Weights of a small mixture-of-experts language model, trained from scratch on English Wikipedia: 11 layers, vocabulary 8192.
Below are experts of layer 5 (counted from 0) of a mixture-of-experts language model. Rows are named router (the router's row for the expert), up (a neuron's input weights, with its number) and show model dimensions 0-159. Each number is 200 + 40 x the weight over its row's rms, rounded and kept within 0 to 999.
Before each expert's rows: a language model's description of what the expert responds to. This comes from a sample of Wikipedia text that the model never trained on.

# expert 43
Description: Space or dash just before an infobox value or list item, e.g. Height: 1.76 m, GNIS feature ID: 18673, - Added to NRHP.
router,191,233,172,280,137,211,197,155,185,160,210,202,249,206,230,189,209,183,233,292,158,222,290,153,211,134,172,217,159,162,191,250,255,192,208,166,162,257,201,175,228,163,198,239,226,189,180,321,193,115,209,110,172,242,289,155,262,197,210,206,170,240,264,180,158,243,200,214,198,206,214,183,177,184,239,168,158,199,226,179,205,215,203,250,267,173,166,180,198,103,263,228,126,159,155,101,234,154,214,253,189,187,226,206,174,202,173,208,184,226,245,239,218,187,212,204,214,210,197,264,177,231,239,258,168,166,198,168,180,159,203,263,157,210,205,228,176,215,228,207,240,150,225,159,236,151,136,229,147,200,176,271,219,124,148,245,146,139,212,243
up0,163,220,139,167,195,206,142,246,266,182,156,210,227,208,225,205,263,72,155,264,183,201,197,173,159,257,193,212,194,133,198,194,212,199,195,237,265,158,243,185,197,130,227,230,226,139,234,147,195,286,158,195,267,221,235,153,249,183,269,221,279,204,261,129,192,218,191,233,200,222,213,177,155,222,244,186,251,210,211,203,148,149,193,191,154,204,180,159,239,141,262,191,175,137,168,170,217,154,165,198,94,240,186,194,154,228,206,243,214,163,209,225,189,178,178,221,224,210,179,185,191,158,256,174,206,185,231,176,174,146,198,154,308,217,288,221,200,177,170,220,209,222,214,293,210,324,213,160,220,210,215,213,231,248,170,225,184,224,236,161

# expert 34
Description: Accented letters and non-Latin script bytes in foreign names and words, such as é in Comté, ô in Rhône, Devanagari.
router,217,173,142,210,197,218,174,239,173,259,233,190,225,217,161,236,210,163,224,210,164,192,150,187,192,85,231,207,194,161,144,242,243,210,186,238,215,182,202,207,228,238,171,260,216,169,219,226,121,119,216,123,247,232,277,128,264,154,280,159,184,254,236,164,176,202,172,215,200,175,187,219,190,106,210,212,272,244,176,255,201,246,223,166,190,192,145,210,182,160,190,272,213,237,198,154,193,226,170,318,126,121,146,184,189,227,191,244,152,275,216,232,193,148,169,227,169,194,192,268,141,234,215,257,212,193,213,189,204,228,188,156,215,188,163,169,273,205,182,169,269,176,195,207,231,123,127,229,186,222,232,206,239,159,125,172,166,183,233,206
up6,180,198,160,157,223,209,224,288,237,176,187,180,200,177,219,179,223,208,213,214,178,290,200,194,276,200,213,284,276,106,238,244,171,182,170,185,182,169,171,254,229,169,177,223,183,176,200,219,135,188,227,157,248,211,190,122,229,186,176,150,227,225,271,270,183,133,224,244,239,230,191,199,248,205,113,140,214,193,201,217,148,238,171,243,249,139,238,152,111,202,222,154,172,212,145,174,192,229,208,217,253,251,127,177,225,68,232,190,182,164,215,129,264,261,171,228,227,187,197,183,214,219,222,205,152,173,184,178,240,216,256,193,186,227,162,189,184,134,169,81,216,169,184,252,189,197,165,244,160,236,168,206,213,199,149,161,198,151,190,245

# expert 28
Description: Blank-line breaks between paragraphs and before section headings, plus "there"/"There" and table headers such as Apps, History, statistics.
router,197,267,186,254,183,195,228,242,192,189,212,217,247,243,186,267,198,151,211,303,234,195,232,193,182,178,263,225,191,147,147,291,231,241,249,282,115,174,165,196,245,144,209,241,163,143,217,202,197,222,163,128,202,183,237,132,184,235,254,186,203,197,240,141,105,234,180,289,189,295,211,245,195,169,221,265,177,164,153,224,216,207,227,196,237,236,187,141,201,224,179,195,213,148,217,148,222,188,149,230,152,249,168,181,234,178,163,155,130,198,230,239,242,186,229,204,172,235,144,260,184,194,257,194,243,230,186,212,122,164,146,234,220,242,253,221,203,174,192,194,152,143,157,197,203,265,150,207,177,179,209,208,204,141,161,110,204,163,231,242
up2,160,196,212,179,172,183,249,250,263,232,173,228,249,195,204,198,274,204,242,190,164,253,261,148,208,126,207,194,192,280,228,178,137,200,176,201,135,248,198,198,83,193,179,209,252,206,159,209,194,187,204,139,226,185,254,225,222,231,186,189,158,262,210,113,174,183,153,226,269,114,169,161,175,216,188,194,121,202,216,181,195,304,202,276,218,269,192,194,143,152,188,289,177,247,195,194,197,179,168,192,193,174,198,164,246,210,244,232,208,217,207,227,199,236,204,177,232,173,258,215,159,258,266,207,163,185,211,259,146,273,177,247,181,254,210,261,186,179,180,200,249,239,213,273,210,124,172,247,114,223,148,213,215,230,149,171,143,199,246,205

# expert 37
Description: The first digit of a year after a month or in, as in September 5, 1901 or in 1970, plus opening parentheses and According, For.
router,184,195,179,229,193,214,226,233,232,180,244,194,213,248,181,220,252,134,179,216,193,221,221,228,141,228,162,213,150,137,223,264,179,212,210,240,159,208,206,222,240,221,188,266,177,192,200,199,152,163,188,195,175,224,296,132,276,188,251,188,200,223,273,171,180,158,167,171,199,232,191,214,239,140,201,289,170,217,151,214,146,222,136,233,208,257,229,202,146,235,225,208,128,116,132,140,161,129,138,222,142,208,179,199,193,196,175,219,127,271,239,210,210,158,232,292,223,190,192,232,157,189,203,217,225,244,171,244,139,170,216,221,187,237,174,296,172,257,233,245,202,145,124,226,207,168,147,249,205,191,201,249,249,146,166,138,126,218,191,279
up2,247,188,224,259,195,179,194,242,132,221,134,171,261,186,198,220,260,224,270,192,220,216,254,211,131,215,210,235,227,133,142,250,197,242,268,248,171,179,187,196,171,192,227,167,172,171,164,235,285,298,198,198,155,216,149,226,155,209,170,237,252,256,167,120,157,192,176,238,228,271,197,190,241,194,206,269,211,183,238,196,154,187,149,102,174,225,169,225,176,207,174,160,178,212,213,220,227,200,200,242,155,204,196,232,180,213,184,101,140,152,231,165,210,191,211,202,173,259,207,228,174,229,264,230,242,191,247,157,185,184,208,190,191,312,197,275,103,232,250,191,218,229,196,166,173,158,229,189,144,185,241,121,209,119,178,147,216,220,264,203

# expert 40
Description: Past-participle endings and participles after was/is/been, before by/as/to, such as direct-ed, known as, justified, selected.
router,236,235,231,154,168,145,145,186,243,188,261,245,234,258,152,198,224,185,215,202,255,290,281,240,225,170,180,146,194,170,144,230,184,147,285,167,205,188,239,222,220,140,209,232,201,225,182,267,139,168,218,142,255,226,229,189,179,181,281,220,127,253,236,164,107,170,237,221,212,243,226,233,213,176,280,189,188,177,210,189,213,205,87,257,225,217,162,204,202,185,226,212,188,202,199,159,162,145,170,213,199,242,157,234,176,219,186,205,137,232,203,247,227,181,186,213,225,279,219,237,181,206,271,202,174,204,72,140,185,244,244,187,221,204,158,217,184,145,258,144,175,154,144,261,273,186,195,245,202,199,228,236,229,201,155,187,235,222,152,214
up0,212,192,194,190,226,239,129,227,205,255,255,275,232,131,201,162,229,251,170,139,192,193,153,231,227,210,137,234,194,108,131,192,177,150,256,186,212,231,176,189,123,136,233,214,151,177,180,171,237,168,169,175,250,225,260,187,231,240,247,117,235,216,289,186,259,178,208,221,223,219,227,236,234,125,175,194,210,147,188,122,231,162,190,216,229,163,143,254,194,208,207,174,203,233,237,200,125,180,165,211,225,197,110,163,198,227,239,158,173,234,186,172,204,189,157,181,175,273,215,238,184,193,272,240,164,260,190,177,130,212,131,173,166,233,167,288,179,232,170,221,226,232,231,145,196,207,228,209,278,197,180,232,202,264,186,293,209,138,236,203

# expert 0
Description: Word pieces inside foreign or uncommon proper names and Thai script bytes, such as Mal-ac-añang, Mac-P-herson, Be-eth-oven.
router,231,192,133,173,142,117,199,198,280,183,193,233,293,199,215,152,280,156,202,256,243,226,235,205,194,104,181,206,222,175,186,237,218,219,193,262,229,203,243,197,210,130,180,235,155,133,202,226,265,200,217,156,190,161,247,222,215,172,251,212,193,250,218,111,134,185,239,242,225,286,190,283,238,177,154,250,260,150,185,204,156,265,170,237,172,218,197,181,127,195,216,181,234,207,174,104,159,153,195,206,176,214,233,137,168,265,256,174,156,159,256,244,194,221,193,271,177,259,182,222,205,247,173,224,161,140,163,259,172,160,186,160,160,177,202,260,198,175,215,221,144,183,200,174,229,239,144,206,180,236,191,191,260,193,167,190,137,178,183,190
up1,122,184,250,183,253,209,235,187,185,198,198,231,170,214,228,218,217,238,242,168,223,191,248,209,206,161,218,227,212,173,215,232,263,231,262,182,164,241,239,197,238,193,166,215,155,162,152,262,224,312,220,219,221,217,173,242,191,153,190,186,287,249,212,225,146,218,228,223,189,195,205,188,194,201,161,222,205,160,130,215,212,206,158,185,162,249,322,215,214,127,183,262,222,179,213,149,192,198,194,172,186,209,170,204,193,321,256,168,178,276,169,168,191,197,192,153,251,252,240,181,210,222,150,229,129,215,92,230,275,108,222,204,193,246,127,151,214,166,184,201,214,218,173,222,176,195,124,235,215,177,223,270,271,199,156,170,210,131,114,204

# expert 62
Description: Opening quotation marks before quoted titles or speech, as in call on "irreversible action", plus possessive apostrophes, heading markers and paragraph line breaks.
router,222,192,207,184,150,188,243,234,196,208,250,230,213,272,245,251,278,173,183,229,213,179,184,257,207,91,155,168,189,170,210,225,321,228,157,244,197,209,195,134,202,196,261,227,197,182,194,234,261,215,184,201,227,227,252,94,195,173,253,177,240,213,227,199,207,198,180,265,248,221,202,212,222,114,207,250,183,223,153,300,204,271,187,220,253,178,186,186,151,200,193,216,172,190,186,152,183,129,152,278,126,191,208,182,231,139,190,145,145,213,215,179,201,187,208,210,212,222,150,254,159,236,182,207,205,183,187,148,134,262,207,214,198,237,140,247,188,158,276,156,213,241,231,171,172,229,117,248,201,138,145,171,224,150,128,146,166,203,195,222
up6,236,187,173,147,162,232,148,212,149,143,163,275,220,189,147,223,279,141,159,238,131,244,175,240,166,138,228,223,209,134,189,158,201,188,218,193,190,198,170,204,277,203,226,288,145,264,213,150,209,195,200,198,155,238,217,204,147,256,221,192,165,243,273,200,183,204,169,250,180,226,162,266,102,138,167,198,215,162,205,189,181,191,209,260,307,204,221,275,216,177,267,230,230,238,220,152,189,167,254,217,197,160,237,185,244,181,170,166,191,241,300,166,226,217,188,230,265,197,169,239,193,125,219,139,160,178,133,145,207,202,144,209,193,225,237,254,209,169,191,210,180,188,173,192,195,222,120,199,166,223,228,245,203,228,198,197,256,191,172,301

# expert 9
Description: Digits opening numbers, scores and years, like 0 in 0–1 and 2015, plus quantity nouns such as group, amount, distance, number.
router,237,167,184,198,153,171,250,204,249,115,245,203,227,196,230,198,212,131,191,250,202,146,232,130,168,136,246,211,172,224,193,217,264,172,190,180,162,263,233,195,203,181,210,258,174,170,169,228,230,234,173,124,170,215,308,168,255,170,229,199,160,193,245,186,158,170,245,304,206,233,199,264,193,210,170,256,158,197,250,209,245,199,190,224,248,247,159,219,196,175,232,215,177,201,237,99,153,136,137,254,199,238,140,201,188,166,157,189,141,265,225,222,253,131,269,233,243,160,207,196,195,199,256,203,169,198,179,167,207,174,235,187,172,181,236,198,217,252,207,141,222,234,171,239,159,167,135,238,223,227,281,260,215,116,217,170,142,174,249,263
up2,210,212,220,193,182,188,229,208,203,195,233,167,185,190,185,213,176,181,159,202,130,210,148,168,194,200,187,215,260,195,134,204,266,179,157,170,189,211,168,241,216,237,214,296,158,154,266,164,162,182,229,161,171,214,226,219,244,122,139,193,239,171,211,184,261,225,247,214,211,260,266,200,213,112,209,155,204,170,195,216,228,192,169,198,183,284,194,274,184,223,201,160,165,220,175,154,146,137,170,254,177,143,213,233,200,195,175,149,118,269,189,176,237,207,216,311,316,129,189,217,197,166,247,233,230,249,178,167,207,219,177,205,189,139,300,235,138,177,191,176,137,157,175,253,145,171,198,244,241,260,218,205,169,130,259,246,237,179,149,171

# expert 44
Description: Line breaks and == heading markers ending titles, headings and short descriptions like "British film producer (1901–1983)", before a new paragraph.
router,241,263,167,189,124,232,153,192,229,220,220,211,279,227,178,184,247,211,234,289,143,203,218,230,162,168,165,195,169,112,177,242,207,271,249,267,210,253,191,189,191,212,243,218,190,108,277,175,231,216,243,182,181,158,244,169,172,185,194,132,229,221,217,202,214,157,179,237,161,216,176,247,213,178,212,248,266,142,208,262,189,258,157,248,235,183,184,222,151,138,232,221,172,186,163,140,179,135,221,230,211,220,166,226,159,199,223,200,163,243,213,224,252,228,219,239,239,222,215,263,183,225,304,186,187,226,152,166,175,199,105,149,251,183,215,215,145,222,206,206,190,158,167,244,225,200,120,221,172,194,263,284,208,146,176,116,242,128,185,235
up1,237,212,257,210,153,188,261,207,168,243,166,238,232,218,214,117,241,138,209,171,222,216,243,232,249,225,200,167,181,256,137,218,179,158,164,264,225,235,188,173,231,170,183,265,221,213,213,214,172,219,188,171,226,121,200,157,240,257,227,173,173,263,238,249,141,190,268,142,220,199,225,270,105,173,221,126,155,183,233,243,184,233,173,161,254,161,188,215,154,118,182,208,238,133,236,133,165,181,165,228,150,181,142,180,209,281,250,270,227,257,187,233,202,120,212,242,242,252,168,238,215,194,156,227,190,210,160,194,279,210,189,161,236,235,217,233,220,260,189,173,109,215,181,204,120,238,185,154,202,222,223,271,175,175,227,216,196,157,241,223

# expert 49
Description: Capitalized initial pieces of Chinese, Korean and Thai names and of titles, such as Y in Wang Yi, Kong, Sun, Blue.
router,251,201,147,216,176,186,138,226,184,252,213,259,223,208,159,228,262,165,228,210,160,251,147,206,195,157,256,183,170,197,182,292,281,233,173,180,215,257,204,140,196,140,202,184,174,174,154,226,210,244,240,129,244,205,258,155,172,170,224,139,185,232,186,159,190,160,157,227,224,171,235,252,179,202,288,206,146,243,129,253,159,250,175,212,226,214,215,207,202,175,211,254,136,226,171,107,121,165,206,231,190,182,181,183,180,240,228,235,157,185,212,191,216,252,216,246,149,247,231,290,249,198,303,264,169,200,181,219,183,216,241,208,190,182,191,277,194,148,282,147,217,172,203,181,136,207,113,163,174,155,244,204,214,159,212,205,159,197,229,274
up1,179,227,210,191,139,193,207,224,209,222,163,209,202,194,115,196,207,227,131,267,169,120,163,218,259,216,209,227,206,173,167,320,176,209,221,180,159,236,255,211,161,181,236,176,157,189,133,194,210,193,211,135,205,212,228,150,191,213,275,190,116,239,186,164,250,245,313,275,278,158,242,209,163,177,244,228,180,202,245,137,225,259,183,163,208,148,170,231,162,134,190,271,179,161,243,209,139,214,215,266,219,235,266,248,175,247,126,186,190,223,238,192,205,206,169,251,203,235,194,226,198,179,311,226,213,226,129,200,215,189,216,168,258,220,155,200,213,154,167,177,232,219,174,242,191,192,220,289,147,203,184,182,262,199,168,255,212,200,258,188